{
  "d_shared_expert": 64,
  "moe_layers": [1, 2, 3, 4, 5, 6, 7, 8, 9, 10, 11, 12, 13, 14, 15],
  "normalize_top_k": true,
  "routed_scale": 1.0,
  "balance_loss": 0.000602,
  "router_bias": true,
  "head_dim": 32,
  "attn_scale": 0.177,
  "init_std_down": 0.00567,
  "optimizer": "soap_variant",
  "lr_head": 0.00771,
  "decay_fraction": 0.909,
  "decay_shape": "linear",
  "batch_tokens": [32768, 65536, 131072],
  "max_steps": 6410
}
Below are experts of layer 9 (counted from 0) of a mixture-of-experts language model. Rows are named router (the router's row for the expert), gate (a neuron's input weights, with its number), up (a neuron's input weights, with its number) and show model dimensions 64-127. Each number is 128 + 24 x the weight over its row's rms, rounded and kept within 0 to 255. Numbers have three digits each.
After each expert's rows: a language model's description of what the expert responds to. This comes from a sample of Wikipedia text that the model never trained on.

# expert 62
router:174102144136132121122116158098179107101138135116092114132124179116098129114087147136146122115121117114114121131195155114168127138118149139145114134124137087125120132130106091094124160144113113
gate0:188162130152118143072104117099139064144144143114123132151111162122118120124105126119116199110123099086156096147141117148133145128121151135150094089150116082104113105152123108108110173132113135
up0:142159100156126156180105092128109143174141137116118131134128096110115159151115172132148122135153173139095085159164155129130146117108125093111121138164091088129183106119156130155118114139122133
gate1:127123125183161092131123148123180094080077132147119109130118148184148137152130095162139148106072149156145122141119079134148106117096145149128107142201149140143133162149131081113137134105120162
up1:139141145143091134143121145121133063114145117132110143143122090137099144145131125117107104120150143158160129097136095110125059121160093122146119115138109158104105172103137094130111151128098109
gate2:138094123127129130126090153142201138128131157134152102112110148137137104166095133142115102112156145114130155122142123131142112126083142106119089124158149136103148122151086123113139086144104128
up2:091153092138157077143139171148122162119093111142119136114124143107098111162108128137103121148134119155153113161125084071111183112115149151136122097163122098131065119163097163113125153130135135
gate3:121146079115151134147118087131150166104119112113101096126125161141150102170139130166118171135116138153131156148118137141104106099111129110094085155125129109142123208166159095123088149103129158
up3:096124151132150101116118150127066107148065145123132137151133100133093134129123142121079137138133103089127112151134103125123153082142126102162106123100174120112110121112122143138105084094112137
gate4:112098132133163139093167117082129098136125114113144148096120149146056116102129178117121135121128089142122157116121159120144206128118135146113131162145136114127106162154110100127130162106126095
up4:130133093128174132100104150147061147159141140115188108147142159088119157150149125168174132112093133133112120119060147173133166120078081125100093113137137127151091140158155113149118149159147148
gate5:162115156143138158148125186128130146108083108151175159140113115102085119103112162157148114159139108107160115164177138136113175151123119133128123127156117085133094131133109128159124181102124110
up5:130150115153131125129124175177132118128141111156078099145119151118136066137153117131139147167169106105103152111143131125151110128144159099124130172105145139122123091060158108144088152115116141
gate6:103135094088133127147148136131148112123143167134121106132146149132077117094117108127124079135128111133170131139144170096106177111132128083149142155153142133116088126118145096126120126127152150
up6:118119134134174107109120140149095099105125161154139129117144134173117125114179060136080126138116127131137151107103129132133165103146142136112146174127142154156135139110162091153153128115144140
It responds to: Conjunctions, prepositions and punctuation starting a new clause in narrative prose, such as after, before, when, because, ", but".

# expert 51
router:160110181111183090129092149105163145112098099132109125108146139130133153117137127120134122103128137159083106134163126171099127143158157155129158164169126100150151105133143118143195141200120128
gate0:148135140143111131152119116120103180134192129137145146154149116155148135115144123124123148132131091163124113116098171124155137087147122134106129158156137158174120140114139073122100120110145116
up0:126122114127155164122124136103129087102184126117077116125146139136144149132114114133082140181133111121137129106128114121140119120120098154097178161140165149119097140070083118156119140132121146
gate1:131074131172112142117108163105146115113110122126143143119125168133148134137142113126093143111157127109099120121166144110109121098116117127123112126136163125124142111097105103143133131180090144
up1:099092133108125174127103122134106099141135152088099141113133109150126144134099111118092107119146115146123091135134151127152068138168108093125127129098151177096125144141121129108167125161106117
gate2:135126137090154118122127148174128109084154114133113118087135136139128147121150098147133120131098084131148110118107100135120154151127120101118153103155160153120138158101178095180160131151126118
up2:110131088107106133138107127121109099091127175058106161107146098153109129129145143171127088114146128086146122130123161170117144085172146112130147121138105111133110135115105139126134125116126131
gate3:137113123109154137095154141139158112145116091147096128098131086065112133122096094154118119127137133165094114139169127127125136161097158163118120179088132125131120112113160140089166132153122155
up3:131125162111129159137132164098134130137164128090137147151132141147154083142141095114132164109143141107118145111156140098148175152124106070100133110133151126155079135126101157140082108105148122
gate4:150153129134121094159142149124121120154114145113168095113126133124120135136118148125123111072158144164103112134162119195101170147125103154171119147154129089097140091119147114162184172114113078
up4:149101110140181100136156159128178136113130119101127103139133148086151088132139107111143110134126108096116132084149135107134175059130107107164151151089146120184100140169137158106101122130125105
gate5:149117157124113146132103111021159118109117135103150121136123144179109154077123102104103124110131154165097083085141147167095105134134080124124145172154176130122158101091107148106130119160132152
up5:122138123127133142179153152151060176129139113159132099093143156107130108146160086186123131174108132155115127155158123129092144127104118126131082125114129099122107148111116141110089145060136145
gate6:124103127128126121131196134098102151114136143115103112115121089133102148127094124140147128152135111147074133155143139152098136123152167138111116183080091144094129074131135118123155111115132105
up6:097142160144044131121141155166127181127112117154128111116129125118127169162126103116140144146120136137120086116138130079154089126164114146123094171168105116086115122108138087102131125138099114
It responds to: Place and field prepositions in, of, from, near, between before locations or subjects, such as stadium in Gütersloh, degree in geology.

# expert 29
router:150111160140132131123113158108169096113140160142115106107143161129125118102153138147130149090143111135092105098158123115136123132174151172149183111159158080128120148124157111127133128166134147
gate0:146178153115103094123099160106072134118138101139104135108122103137126134129122165137119149139164064104093106131165127133104124158125152125164104112140097108168091152138160100155129138156104152
up0:115159115129105125147067100169109114121153096166156162158145139120134165129096116107121160111162134104090133206144156114104171211107137123104133120104161087126160133107133139134137142100155144
gate1:122137112116154138103138141116082117140138098088112151120156132138117128139089103125070095144130094141132116134144088137161127109185095159119141093167123099112118132146115147121145138103118215
up1:124169123136138109092135169142153122115127125119109095112122090139129097128122136162166102135122146098133150131161110117086190130162156166095153110133145122101088104173131146170129123122121133
gate2:156132132130086146147147145114135146121123154154072097119100118161104132122148135099155108105166133160137107132127134121173140164127160147131128131122149100094100168153183131148130119130112137
up2:137093105159155134127102144143135147118172110144137095100129153135136108086103105129158131113150154104111158141098123111149141163143181157127135118095102101091149134166091121048146160131153099
gate3:129107144128102159145114156100102113128132138116142081115133156121079103111122138121148115115094097134145060119123112148091109084178147071164133129155138126151129150104096113159137118124132140
up3:133155106105110112162146166126152147079118147102129149116114120123133119104139150119125178160103138124099122162117146118120108066140097148128159167154109140165117148114152125201115122112135120
gate4:112113147127105143146127104132140096101139173093146088143126113168103118148173178131114128118117151106116132110079150122105088131135116094128125132146131071171134138103129120142149095180098140
up4:144093126131110125143128127162136153099117115121134099130122132110146161132136123143097132139102135126126127144094150167136100132135145123110182162138097185126161096141077112167137151147155103
gate5:137124138146149167122125129138182088095154107131143136120126160075111112119142135143114166112126133111083147102118136127138110117098094125129134097182118137140128111117138082111160149077126120
up5:103125118093133149153130113148169082136152113100136151112139150096130130143147068141114139121149122146121146138122112125084120176156116107134149096120090104196121197123139120152152103142134154
gate6:105175111167118088118117129078126131130104161104158134089128167164121139128153172127152153088128106132098124092121146158137116146125119080147114122143081118102125082135167112128152115157125081
up6:145164131113093114117094176129077118120107144136141151190141137132174139131167112108085115097164118120075143137125150084097120126100120172144155122106104148128101113127138114113169151144134179
It responds to: Auxiliaries, copulas and subject pronouns in running prose, such as is, was, has, would, can, also, began to, he.

# expert 9
router:209123185114139151142122163114159171099146157143119141115130138163131087111097125144149139120129119138121086145177128097160138139174141126147139119151098122161136148147131128154142174167104141
gate0:153130130131154146149160125100165132157096158133163123118107074120108173150096134110107116081187138126103129120158137087109098158130123124149143139155124174135131120088106114149139154132108128
up0:115109091121130120098143116131141110119089103111114137103158118104130127151103096153133123131127120118137139133120139151091107102132130154076168145103169129134103141116167082136155113142166137
gate1:174118130117141123116118139115145131154138124110117137094169159105104148117144108148095100117146159156111132100188144184138137107146167092147178157165163115138151128125127135128151157163156115
up1:089114149130084137177175085157099119151164120120175121115108124176149125141115139114108116175163087159130150107089106135100158145141130140161128097112110131099072135125126115118120123084115093
gate2:157123109117146124174113163106142094133124109128139114139121117132157101145146140132152143178150093173144094096172140087120132092185135129106123102115147168166100132131113103133113167135129140
up2:135122134113136127138125164175144140137103091109145130071095124158115157146164165147127150169121114114102126132131083144122149099093167148128092134165141080131101125134103130133075139115117107
gate3:146132156122156160143138129106149125113143156121119090161121161136126140130131093091137124133139131122099100140160134130142113151114109134173091100145103136129136115126129116145105158117122101
up3:192128105153126142111134149158125139144131097148134169099137148116091088132145114199135145141136110078105143106091103150133099102120140114145093111121120154088133124106097144125100113150142129
gate4:099153147111136133117082210193131186129117134159107119129119140125154151148132154115153121183121139100163112124105173148085111160111148112145077114150117121125163135120104160130131112161112105
up4:109143116106122150123116153087136120106101146182117189180123126122143087123102170086119149077127114146133126124133123126110147131152134111113123141110139137131111106133104142138143094165133172
gate5:120145108135079146168093147116119116154128127114145151147130144100122112156151130134112150131118070120141045147124130089165166121146095125152127112140113136140138120156172127169150151172124160
up5:111153144150097156132137147144109129087114130121100117122111109075101130133092086129094168130119115097146133158141181121108130132150165090107113122151104080106100135124136151112157140124110102
gate6:160097121044131147116131130139143150154127137129151082100146101108124130085141097113106125083109136185080142167113136163153153128161158154116139099111132125126145126083167119149122135126131121
up6:113153162133101099119133087113099145120109151126141172145134137143090095131136138176126174097142135096146112152098142164113130172111127079140152124118159130131138118137133143167106120146160145
It responds to: Coordinators and list joiners in running prose, mostly and, or, comma-and, plus who and most, as in kings and queens.

# expert 19
router:145089162151176128114128163134162154118136140122100125140131114127122124090079111133114108104160112104108124146201155122167165163133139155124127146179116113111113167121112108113128144136127100
gate0:137105135138148152145104112100155131142136140089137118121120158157153181130136143126144130187169172155105131132163148158152118105119112128147143118136088113106152158138151145136126183116129139
up0:134096127149129124172116168128135137163123144104121151123139140092094123182128114135121136145101142117124108145144103127118101162135127128137123146089141153140090115092130124111150141116142164
gate1:162152131114134106165106146141127117129101134092135128131122118164107147187124157142145080121121121141114135147164135120115153086131153144121117136140163114129120123151115114151109129127138158
up1:127172109145169123179138165128121116144099118117134143120116114117161111155179119112131188132128092128165104128142170159125147098133109125106109120177121142115103185123169127086110122126126123
gate2:125168152106107146110133134126117101177114135173150175110135129164105117160132094102130161108133155101161088145091142107122132089121103122124116137109123119112160141148154111129098088118124150
up2:142117136137173160172120112142099145129146160139150136091124119140105136118114145169123112169184141158104127122091138129126126101152178147130136110098091152125112071117098125121118134164136090
gate3:123161104144134167095118097109085119138141135134150115113129163103122114145114141148143178153118151125117089115170124120139118104097114099152121126133095121115117118208127116124108154116125091
up3:137096155128144143129146143115129150116076113122152122153131152123121095105160099163099141107121121151142112156135103089138164130104109102101135168130148148138102167130116127145139129130154133
gate4:098115155076094134093123129106128070114127126145107097122118155130129121141089152099128102141112132075137155121116113103119140098151124146166136119149161104126105156125112141094121126094128112
up4:128145143134101134128125105114178109101161163133123124105130154120063121126099101142145177112166200107161115108130103120127078128138127113183090120082124104146080142161114137120123134119138122
gate5:138124118165137131132132150122117142099128076111171158121145130157132113166108097168124143089161094132119088110184161105080140139134145142107147120106136147140125146161107178148143113168119128
up5:139148130117130128162110099141099123096190137100106124131139147145118151129150137124105141090186116134145119154199122144140116145183133080126110092141164123150162137136106120191117144146095138
gate6:122144158119177146160128064096100088142122106129156105088124134097124162132128138128106101131071099129134090118095153111130145147091120114134136189107134115134117151109123082112120139148161111
up6:114096138129143103114123104130166129143125125187163171160146147142128122133139155163128128070129134140130141083153131116131129152136092167115126142165120117139119092140107107146135118155138126
It responds to: Periods and word-final pieces with periods ending a sentence or paragraph, often before a blank line or heading, such as daughters., migratory., ==.

# expert 63
router:185101151092143100100125171110137121073144129147120123123158146118071136152119091157149078151119147102157115133178129167112120155145118112142128111156108123131162120095124123146150136185141120
gate0:128143147131164115123120157174160111054072120149123127151130127102131117148122098112083115131150144099134148171143167098155159114122121103143091101134147132125128136173114114129116121138133152
up0:121107134146139153151127098154148138103133125110116105134128193107089121168146070145138152149109159140147125147135155091101141125130130124124117139154128106137116161075107122118128142097159116
gate1:117115117111151088111156108115154113100149159161087068122127125112132121095097096156132125124153183119147183162129150147162099150135113122119113102155105161143105094137116131140134130119123151
up1:084154136152099116152134113087130114075130080146145165118129157154134118148080116139131159113131126132137106098125135117096162138134120089089112141089134163122090115172115158110076098133107128
gate2:111186152130141145101124147162106112113111114099089170144122124126118123170108149117135103116105139118144072145178122126099140095120126117129106125208163126149118124145099146132137102154156119
up2:089113113124147098178130115173137118184145124119151125145132148129139135125145142171113099130158106138128151148118124116103131169114130106102111108147115102134110131112124128133113142100137123
gate3:123086134123120105119106171122118098148128131126089149121138149092082114102099141151080094088149097107156138136148094151129158201120153155123158127171079150158112145125137130110170148144148118
up3:130141121137147145134161130108136155149071120117098198107133121136142147107127186143093159103148071149120099141155122084145144110128134153119113126125126108122102168174149101163129164139125185
gate4:157118110088122084104126126110136129141149108150130147131150128061129087133081117146149121143127149072152104096102150157133092162137108127127136148111126157147125119109108140091115109178122090
up4:162172109119147075122115155123120157108139133086120105175103108173160135129158129083156147094122163170179126165139121149136110082150128134075075156149160120115117131135090151177124139123135153
gate5:188112104130140105123148159153137110099167098104155100124113139102124080129148087147122153156110118119126161132111100126113106064166121107129092131141122093129153112149117092114111136129133151
up5:122145110105080085112127130165142124157140152097126141117130103105127096117162126137136147125112130127114124127119125115131165113157148167170169147162141113134135128153117132106129131124121132
gate6:133071084134119127138143111141113166096155104119152119178108119164129128113170079129129082171158169126130095129104151097141101137106126123131129138113137158098109135111154115155118149156164138
up6:106172138116120126122110121157158145169150162111156147184120159172142100116118111111126129144138140131115173153168114097148116122119108122111111124132127114091095197142122095117101114093102106
It responds to: Official titles and the prepositions tying them to bodies, such as President, General, minister for, Associate Justices, member of the.